config.toml
num_hidden_layers = 12
hidden_size = 768
n_experts = 16
experts_per_token = 2
d_expert = 352
d_shared_expert = 0
hidden_act = "clamped_swiglu"
moe_layers = [0, 2, 4, 6, 8, 10]
router_score = "softmax"
normalize_top_k = false
routed_scale = 2.83
balance_loss = 0.0056
balance_bias = false
init_std_router = 0.0086
lr_router = 0.000437
vocab_size = 8192
norm = "rmsnorm"
norm_eps = 1e-05
tie_word_embeddings = false
optimizer = "muon_variant"
learning_rate = 0.0071
beta1 = 0.95
batch_tokens = [32768, 65536, 131072, 262144]
max_seq_len = 384
train_tokens = 1095000000
max_steps = 9742
dataset = "wikipedia_en"
Below are experts of layer 2 (counted from 0) of a mixture-of-experts language model. Rows are named gate (a neuron's input weights, with its number), up (a neuron's input weights, with its number) and show model dimensions 624-671. Each number is 500 + 25 x the weight over its row's rms, rounded and kept within 0 to 999. Numbers have three digits each.
Before each expert's rows: "mostly gets" lists some tokens that are sent to it at least half of the time. This comes from a sample of Wikipedia text that the model never trained on.

# expert 14
mostly gets: " F", " D", " R", " H", " L", " J"
gate0:533520505513512501529495509523515496489544508516474528512529508515519496511493485513511526493487513512459493491551487521528503497531503481473491
up0:508456523484481509475450514420501529511499468509447538510512526495477530498490449517464531498529481478482494518516506494460457487507502484531475
gate1:496519516535519533486503455455461536529481498496422483462461516557501514517526537479515454513505471580526493457502490494536488527478471523506466
up1:496475541511448532513467553477475535486517502515537459443524487501476531469513449565497503491491537551509539516497516507515502500488486484479489
gate2:527489484455497484496508513514500520472492490502513503481547506501468518538490512482485486503518501481484518499563544537467506501544482480513515
up2:518458528480475490492513462503502483519450477488507465526519527484539485484524506496469521494486478528514532505487513514491486459504454476503525

# expert 11
mostly gets: " began", " mi", " million", " due", " large", " started"
gate0:506527554491499513510550500453463502475502518520509515494508493518520543463473490476513534514487474495493476482505507463468486473513509480530519
up0:542492486557463456503501472478510520487498488483535502463488503478542446502523461512567480508506544509486475541487487506476461539479525481464523
gate1:538507492526530490515520471530547501479534502509504504484442508488579516555505511475475481497479482448485512564478486479546508492513517513509488
up1:518497542479480479483468530520463528538459508516541462492476511533530576517517485481428486536479500488514450486552504507481568548533473497466531
gate2:478527490491548505536565490508478488502520543469488525490523446494518509508549514501499548509512503495536487477484546527530471478480513526495506
up2:521479468480495512529487516525529470490514477532571548502470485541462547497537490500499466539559514433448516494484527524466545513529472489517479

# expert 7
mostly gets: " life", " ab", " an", " Be", " car", " Che"
gate0:533486477497509524524540478484478513526482466528486487511441503472495512520492477498528453528512499467481510521485456476452486498497501488484496
up0:474484533500488499530562549487570458519521497475490504454487502484460467478491533544490516562522471462450518505485511527474508477481499509521513
gate1:522514500494488490486491520502498561433471539531535482502528557497472490480538506498471513514522516540504514490542513494496514506517479505510490
up1:515511499504476473483476502493493571527527462446502482476505469542515477462533525519480543487466518454516544492548502474515512511472482503514459
gate2:526498509462466504507513486537478488540518478503524455522490487556503442518485438516505481538494515532505499499527497498480517510473520486507459
up2:482508481486465514453463479532481464514532473524471488494523495500448472503480499505493497468500534530487460496527511496474488445511524461511527

# expert 4
mostly gets: " album", " —", " acc", " Abd", " MF", " evidence"
gate0:494485503500472516512491466477465498450509569489509517483493518495494504479510552483507473470504538505530494530492482451509522496550518475468478
up0:516477436466471463485440473475492527547456490511544512468511487548531474540503483513477458502518485493511466473506547503504456515518509531516533
gate1:507495538491469485569463493450525491520459523492519504493464513471517493536462468522496494596479436511509508513528467504454500515526496456521450
up1:469476523479532473504472488470474488525475503514432487500464529519492505495513505512512487468508488504502481516529468537470441503478475520441547
gate2:466485507498458511493472478467514452447568502481485482514523511526527482494486524550489509498544464505504528472483502499483507483475484515512463
up2:455490457480498484514470477447532496497502430513484517466535496485481517508508510501511492513472485497508471528473449531488489514505495469473494

# expert 15
mostly gets: " American", " sh", " where", " during", " Total", " career"
gate0:489469467519496558467479488536530481503464534522564512483505498479481465471512475526509451472504508486495505460459528494517512469497470484451452
up0:482499489482545489516463466492498508481509494512500474518524550522480483510521478470456483514512483510491462448528473545484489432513511497472549
gate1:486484489490493504500537483509492504461475487551492480463500492482508537506507482509497493479532482545465466544550483506489396479515439501533503
up1:523505523509513466540496535452454493485561524485462525486537514482493543468530483510494496500487501510507503473534446497458477520498485501533516
gate2:481504542488458511501532516491510506460447479497483504493501532502529495518502498499503490532453483478487470548530505570504476458552509475512535
up2:510482512506521485499520495530494527499510510496490480495468551528517484509466497482539519471509499489482479527478523497492459487498518493520583

# expert 8
mostly gets: " season", " year", " film", " work", " been", " government"
gate0:507486515515509480489487537448494471467498470508480527539511526512517482492495499485506474488527479483507453493527476468521549547500497501481511
up0:544500532496511489487507482480502469502512472554500530522483474494508524484496473525531507484490492526528480507502529480486473478499493507516450
gate1:506455519476552524553512521491500486451511532503521537511532496502515487463527507507453508489524539515520491531457496470526510504523507478534498
up1:496493472486486448487506510494517476513576459476511517461492516463518499524522505503560516506534458493481473507535522469497479466464486484543517
gate2:505494496492518472504479509498477457526540504461492512512470487517479495491493525515490482487521486507486420526469510516471505507455446510463508
up2:487480531515468481518512496513507478530501542497516510473496520530536490504480500509443551486476489489547513535496523495506547511504507527518500

# expert 9
mostly gets: " M", " m", " l", " L", " Y", "im"
gate0:500493499470559500492518514460487528520533507511494544479502536473483508527518515512468509565526464438496516479528475497530481470544472474445507
up0:491486528485509515502471512517503481438455446476483495471488499539507514490466528498443541533540489444452497472488516517528504478517512481498529
gate1:436534522528493466440526510550535506503460506523507524493521525526481440481504502469477517472508500459541529511505503527489521471499493497507521
up1:484516495483498506440497479515459502516488472462533512487504528542508485498486512527509496465506501512513522523539488473496483491510477494499512
gate2:469499513468504506493508533558508517458473523549480503505531505483501479502502509515473515494492552467480488519493518491508486483449517478466483
up2:448482505468492516508481505504546487485556483477499510500498477491540517498505484500493493486472464502486483468519504524487461487481494519521539